Experts of a small language model.
Experts: 3 picks a token, a shared expert of 64 neurons.
Below are experts of layer 2 (counted from 0) of a mixture-of-experts language model. Rows are named router (the router's row for the expert), down (a neuron's output weights, with its number) and show model dimensions 32-63. Each number is 500 + 40 x the weight over its row's rms, rounded and kept within 0 to 999. Numbers have three digits each.
After each expert's rows: a language model's description of what the expert responds to. This comes from a sample of Wikipedia text that the model never trained on.

# expert 15
router:484523530409522535490499527510475543504418515541561505516451453437414457456446497517467558492545
down0:518464489516591527561546479484447565495453504530473523546584531513523453544408524417483492501512
down1:494463495439411513557452527479517484475478554472537482520559473453494498409469506575556393484496
down2:516492505458553490455504467492418445513521451453538530523466568489464434536499545500472516458523
down3:475473525601491512511531553455538498539542551549447512488497416579518525511573465519483417543505
down4:482546545459504551472495567478487460530479454449448599469430486529529471504491460552535458416514
down5:516478458519526523489512490508448416537466435475482509544405458522533560465526539503501421375506
down6:448437459491543530471453472464561482456509528458517467492482476486498465561502487463491422464531
down7:482513507464476480519438515464536524465493513540542446458528551495532442516572483520497490549489
down8:521512448513495504513513510455513471469495476506466478536577488510491466524442533467467420487498
Description: Single-letter pieces beginning or inside words, mostly consonants like s, l, k, v, often after a quote or bracket.

# expert 27
router:436565527513593457443495520488529465549524543524463502470431481516466497505469456560504423521450
down0:478553421577453488548566490420490536538554478565484478412463530475512550458511453475463468472521
down1:543537412480487456548517540473498540499562458566504545489445484478398510456459468509468525489540
down2:502405490487519502440534491486515460490585476479494527471547549487457504462551543471440534552498
down3:494562523526488498501464471514545436451524552488488451494466500480458530494452436499504439545419
down4:496497502533445419542561504562427475518532483585496543549524451462394472492526505578463464496533
down5:485531468542519542484500459527504479527517491485489495572419544514491470446499568537536494490460
down6:483491471464489480475479496542618513499480520510540476497490474503496503512541448464400510490488
down7:514460468485505469441478453502479520441549512503490480477545451489476560516484496542516534628512
down8:493528496531493479512520525477521558484532536530479469486469468478435475450512571564505480579446
Description: Digits inside dates and years, en dashes in day ranges, spaces and table pipes, plus " and" joining heading words.

# expert 14
router:508451479481560508473492514471517519477486528462522474495521516453408484570505422492442514445468
down0:505441433536470509535511486462452525579487451490560538501529464513473483540555501435527572530475
down1:495456580460546576494634482504470426538456534468456475501462441538524537468471495473510453427526
down2:480499556509475530479415521463514520442437618438492540499415551463576520455432493519565487508485
down3:511449491592441475547500557494435532556534434584500525471530451498501491521511492542507495537514
down4:474412501486502506463530480428528529539526476519569539443507478528452524552543529523506441493490
down5:411447494472492503448585537496489473497555496504458601444454456422594531536493534448442500524489
down6:507443465477523547513463495492490466477587442550577506408474502441510499543557517440529474474537
down7:531493504549446500485569512485524473479539478507492490496489513546545513485482537512487432536553
down8:498524527439499594469543549490413522498553533468484540495510443501542434470428526496491463440449
Description: Tokens in date spans and biographical parentheses, such as born after an opening parenthesis, dashes between dates, leading year digits, coordinates.

# expert 44
router:432520496569537462464476539512470426511492520503462503434511534541475539536465431494576496520476
down0:477505522570545470536543470548519566466489575476469508497491469464449505506462465485591550522520
down1:480483524451555529596483478521514514489495437558447515513525468438525412453518460545476597517530
down2:549492485459463492491485468555509521402481452518451481479570595536478473515544514453493478513530
down3:465608549540480477541470508551404532516453474497496553467528443584493481452509529556550463490517
down4:522493525452506500440514442474536565442476575499474491492473561493548411511527556513540509489532
down5:517472515533491507530434504540506486446491490520487569446458537475486426458498464504512511464520
down6:439497486468488497504546336480528496395476541477512436467508482427507484491498530511509500507511
down7:482495540557533528441501472547530484513529477506492509472548384489450580526453459420472478538484
down8:476545502530518472433494523480523493547521556448537505482498466543518575546458505474513479488449
Description: Pipes opening table rows after census or population headings, commas after introductory phrases, and is, was, which, while linking clauses.

# expert 16
router:500505480463568522457476452481454546518459531498481460488416520503483528559505511515495467485465
down0:470476486473514480537489483523563492484495516509512432553547421541488460548497558488481464472566
down1:494494532532474560505588568438427552453479516535444494543578540488440561487475447471510528527511
down2:516555528467526503423539462469467554485531543517522529476510470508508492571516503574532485541496
down3:551538505548499534483549487380511480573473535523458521495488461531549471427444492569535502524482
down4:471481479511532505544423530533504512555563495547445508514440552503479467506529454510384486515490
down5:493459549497573521535452488454500518450491559480502525557536539463526502505470461539499496480509
down6:489473522542524495487503445553469507485564478500483494540532514486544490522484474493514480485479
down7:490508476518481492502498471407500523462535513554519530505458477550510480506482410486546499555561
down8:519535572477505477517522493555540507535440542523485493527571504496514490431523486490520546486457
Description: Prepositions like over, under, until, across, through (won over, taking over), plus opening parentheses, slashes and +/− in election tables.

# expert 6
router:533559523505486500482457519427500570533488508563554499550485549422486457447550500488466557469538
down0:568545495490525475478491554487504472513459478557481550478427538459499471454549439453538563481504
down1:544475507543532559463482453523457483502519501543455458431508450510433467528523453481532464530528
down2:452543426473526456473555435422568470532516476519517588517488574518483497553500552445544452499522
down3:545529541453450409535496488553513486504483585547581498506515460457477488488536460569535481541547
down4:512526524481476476528518457471500504521535600458559528495496481544516556473448479542499432546512
down5:525437547496494541513461452465538497484443415535456462530504507467494470554570489484536484442526
down6:517544505483487551478539539480471460462490422529494423569499475523460560417487577480486441500462
down7:568457438523556529570459450485485563438514467561438509517489552496523418544523432424475449467540
down8:459498483502530534517474480456460505527539499501490491485486542526505489401462574440533496454491
Description: Short word-internal pieces after a capital initial or syllable in names and words, e.g. L-eb-anese, spec-if-ically, M-ad-onna.

# expert 18
router:504552482487467526443521424477501495375540469533542482506477487517549491468485555486401497552537
down0:515454480498554488528463502493418481449532525522482437600474443480512487476521460525544517571540
down1:515518488404435510424538459557561514505435514440573544467466525464550481483519561584501543480551
down2:508502528495545549515573561507432490458558443486492529478466531481440463556478568532437476493499
down3:528459517521561486508478573494511498460511500531458536555542444486508506443456441524524572493520
down4:543479476491505471470528508514510500457459498493515494486515472476549526521497462425478495524512
down5:474547585495493436458510566533536510519514463517510542469433474526512598566476442535534474485547
down6:514486451538514486537503417511436509496535598553421460479520577457474507444486439422468516496427
down7:477470484526516489488483515453500421520433557494474542624517554474532520546410573434532460477443
down8:438516460429515520484520476529452484520439463503435551506470503405518516454508449460521509472465
Description: Final pieces completing a word, mostly adjective or noun endings like -al, -ist, -ism, -uel in Venezuelan, agonist.

# expert 31
router:409569531575562447410511517502475554554537541519509492464434475584460569506475473558586441530518
down0:452538461558514441432572548510473538560503460495543519491484473581464503457558499514526466587545
down1:534528510516517557499455468487528493445500547555460536467422500460502495475480519514527495522506
down2:512469499464558461552474485555538444523486564462493453523504560465569496501487484517526518545566
down3:481497492504500527446573439505489528535488488520525576469462507518573414536521475488545459476503
down4:502504578474453493470557434482526552435488504496532453469509510571473470543501495529452526483477
down5:483604475451481448515553499457469473479465486489488428481610530479452519483468555495456534578496
down6:437583488506472465462509540496478534508569475546465508491457525549485486487487504479510483584556
down7:420524495576513452421576484484512527557490437502502494455444533543515456549567551545527468555568
down8:441506485524474449460525529473486576545495469565516447432520484519489472540529560434439537510569
Description: Later digits of years and numbers in stats tables, and verb or adjective suffixes like -ed, -ing, -ies, as in proved.

# expert 7
router:480494473471558511440439544534500569533511501568537510541426551519508536526463434494503438497494
down0:463535551468516466553530454497447500474507517480524533530449552576477425510534471494498469545581
down1:552494525517513532514565552491512499504435494491389463511491444478571467503395383490483457510504
down2:497531525513527507469525557532458551530484450537568586481533573509459495505524553504524511507439
down3:498558492500516489513460429561470433542562514463501434486477488494510484435555538472480531430464
down4:459502460449547535470498513495465545476542514489532566484424535478483531510528415492496506487540
down5:542522498452525541568484549445452482487441480530485451494433510509485544448450466538535445496501
down6:447488511497515493465564489545489496526531428514458544471515522557480495503489395524485504514510
down7:547414506512483412555496485548548489523568503435432409465509451533478485518517493498474543516560
down8:466501507491508516488509553539435501612529495524515493503498505531412511473518512449561493522548
Description: Full stops ending sentences, often with line breaks, plus closing quote or bracket combinations and semicolons, such as ., )., ".

# expert 30
router:537559492452547547466483542503483487505492586537506454459464474420442446478440484514509547523504
down0:431490511491459531485496583541493509463496493443555558478537516477455521448500590493495603530428
down1:470517544539558565481478495445503492520534417507468458550515576547468554475507434489515434463511
down2:526471547529560501564443554544505478559539480473516463581497494497498513525444430518517408523522
down3:499548449510512463555488484517512514489481499405495487437515461488564479520563487508512470505527
down4:558432468518521501485510588528481435526495479505535518477494508489409479522501458494479541465465
down5:525546480510559543505447552429573459526453472545492521520506502467544451447450550431494530502517
down6:470495423481523443493472399516493564472534506507435428542511506492548545576512452547539426468502
down7:505485546438439474499478510461474587455504458481515478499527503545537433544417429532505456553579
down8:476510484489571498458507437434455510539418551540503474528516536488459501487459519457505528557470
Description: Letter pieces h, j, H, D, K, often mid-word like some-h-ow, en-j-oyed, g-h-osts, plus capital initials and stray digits.

# expert 8
router:476420485432556560497466550476540528537422585551465496479509505453438469515421433451496551475492
down0:548468429533509519536473497487494560554513438601496496506502452501448559456497499534523532487496
down1:495486476492536471475527619475513473588473537533480515502493452532454533558517533437509528586526
down2:484526564465516470530560460489551457443433522428481512508495612521578451526514492477480491534458
down3:512575582476513472510556491523480402439486519464501482469421551529563419491459500526511464499475
down4:464491454526474429509459497477559425534550447502546461517480527498539499472452523530557540519476
down5:485519528467554559425483509613425494459585453444491480562466489456515485531512517549527567560523
down6:546513504552523448488449535443453437508533479495448423491480553481466587472520518515505490543542
down7:493522537569530465527528469509491440443556478443448437456481543524543526494439520570504476520528
down8:557563479473528513536472503528487483484501494480514480469474551557504508519600503482519547531553
Description: The article a right after an opening quote or parenthesis, first pieces of names and months (She, May, Ste), spaces before numbers.

# expert 46
router:480517523437515489489465508482559511546457551492502491469497516424508455533440480499483531427450
down0:527485547543471499475559487491453543427514510517510474471566488534523523539515555472438471469563
down1:430525510524482454377535479624532513527554525419507490533489566452481449478541521513511530486499
down2:520551505451477489535547509461506472493521425461496412434473515556558465562521450507443486471509
down3:557523467462518497550474421512531494485521516506430478396525514445578466489502465487527488476484
down4:504478490531572470496491471565472483471509520463558519495514417450512542448495453476516517507566
down5:513501507502467544487504498493491555516556526485503506471497509572541538466485518510543447561517
down6:548473477485492545422507466509523484476445494475494534502534470526573549511531516506532477481516
down7:486484448537544470466536436475502569473488436491500530473490562502530500506538497472524539536486
down8:508461497541491441551498508554522457550503511546473484541480553515484487535468568471475539491498
Description: Single capital letters starting names or words, e.g. B, F, C, D, K, plus the, and nd in And, End.

# expert 28
router:472476441486562526433505554478543457527543553500517549501457453450451479498509444499552510497426
down0:465518516565507439527582502446471603458533471536444475481508500547574466500514467455496429511463
down1:447541449507492510477554417496499486544523544520559514440481438512478464444576487510512514520499
down2:496465538431522419493515465540459564525568470553496482455553495485517448508514444547473489531492
down3:486525560530520509461526468513511493470486459502436521529466551530457533550462474406479466523506
down4:467532480453523435543553556519549511572496464561555478457595495527469532493574494498408480496462
down5:416475568516490534604437451538534525464446478448504511515541511498541518473419483516470515435458
down6:470485545545536508386539539524471522537518485529447608460500481526465471459467503543490458491516
down7:491461550482483491463505411527536513480558534487530469476543521483484456531523477455497612524486
down8:569515488429599470497529443461460474380523498538464512509447526542502511478493448508430479530481
Description: Spaces and digits in birth dates and years (June 27, 1999), thousands commas, and he/she pronouns in biographies.

# expert 0
router:419536498502576547426481503460555471494505556540482470448454474514473544527450429533563489512532
down0:519438555573574561478482519444517564454491504475475477496475531522424515527447455450475510495473
down1:522556514523450491460499538575527538559482497496528462499436505532449508537532499510499499498478
down2:508506570503542496491511503490499546534488430471484467467498467520427434538427554485564566548510
down3:564506545549459463576518541553522469578508482501489479569501516564448519534519561519505517519499
down4:477489481521538485537443478569530425536534512518496513613437504498520537529525617488505546533501
down5:512489519516500452465469512507477469468529558542473526507476502429529482479541496539521447525466
down6:493451567538506565509571496526460528424486479510442547468462518476506478472507515502459550450497
down7:486536522486560554523430497546508489555513448524543507431434391468427518498464479559556517506421
down8:522478493583470511489529511459518514507574498484519510538486571553506564472494532508525520438455
Description: Plural auxiliaries like were, have, will after plural subjects, plus separators such as |, ;, and, commas in results tables and lists.

# expert 29
router:437542555456502532401557505545495462501542549506529502517465515455512506503464448471491497523449
down0:455445478501437489482452433527508499557532443512550480524428500501495495577523487459518527553457
down1:481472496466510481488436478519536480527491521501535510492459534488517435454497531551472468404474
down2:484521489499536477572463459479576471478565557566535442553545551528469534435505509515483435487481
down3:472500469522340517517529545522492521494516449539530467519510528512504559535486575524491473475494
down4:522474474552543528542528535488570529416551543438441512480523529488448520476427555471511417530514
down5:469550548545527481444525494477546516482543491500490568490458472463510505492527470562525426485514
down6:415482466459435516495536500481487488499560454459545486517551532440488478478509556529520527542544
down7:472528597522472491494437543482473528550454451534559509511520572498509449531523479547513446394529
down8:520481510523499545405496519483499510522495501539460478579457517557596514486469582455499540522498
Description: Table pipes, line breaks and numbers inside data rows, plus word-initial d or del pieces like d(ominated), d(owngraded), and de.

# expert 22
router:464493486490542447428481543471525513548540505529555508467415519523445561522447505509512480541431
down0:515482556499464469487442465539555498494454544502469535481460511462536466573522473485446427482523
down1:493527471525544571543530438479487445505548592509496490509521487479578526485435501530538474585452
down2:521527416543426454478574472518517524538567473480469480492503471436626483494503490471477558582446
down3:469487422514503452509421476589564521539540485519525560480447481558524475526544498519524438449486
down4:503518447582481529506491514511495558506465411540466461450480438472518530459503512498523490587462
down5:480515490495497490517548542532543542611486457572536509443549540525521502507516482488423545454443
down6:496490515454531486452494539537477456480586455477509581489503495464481488489469515508468479533503
down7:517525550516408524481559492514472540522509500533589466466523502504477508476497554496534518547491
down8:508472459490492500510535519500485481435583500494526490475466483553481556514571558484477412455495
Description: Second and later digits of years and numbers, especially 0, 9, 8, as in 2011, 1981, 7:00.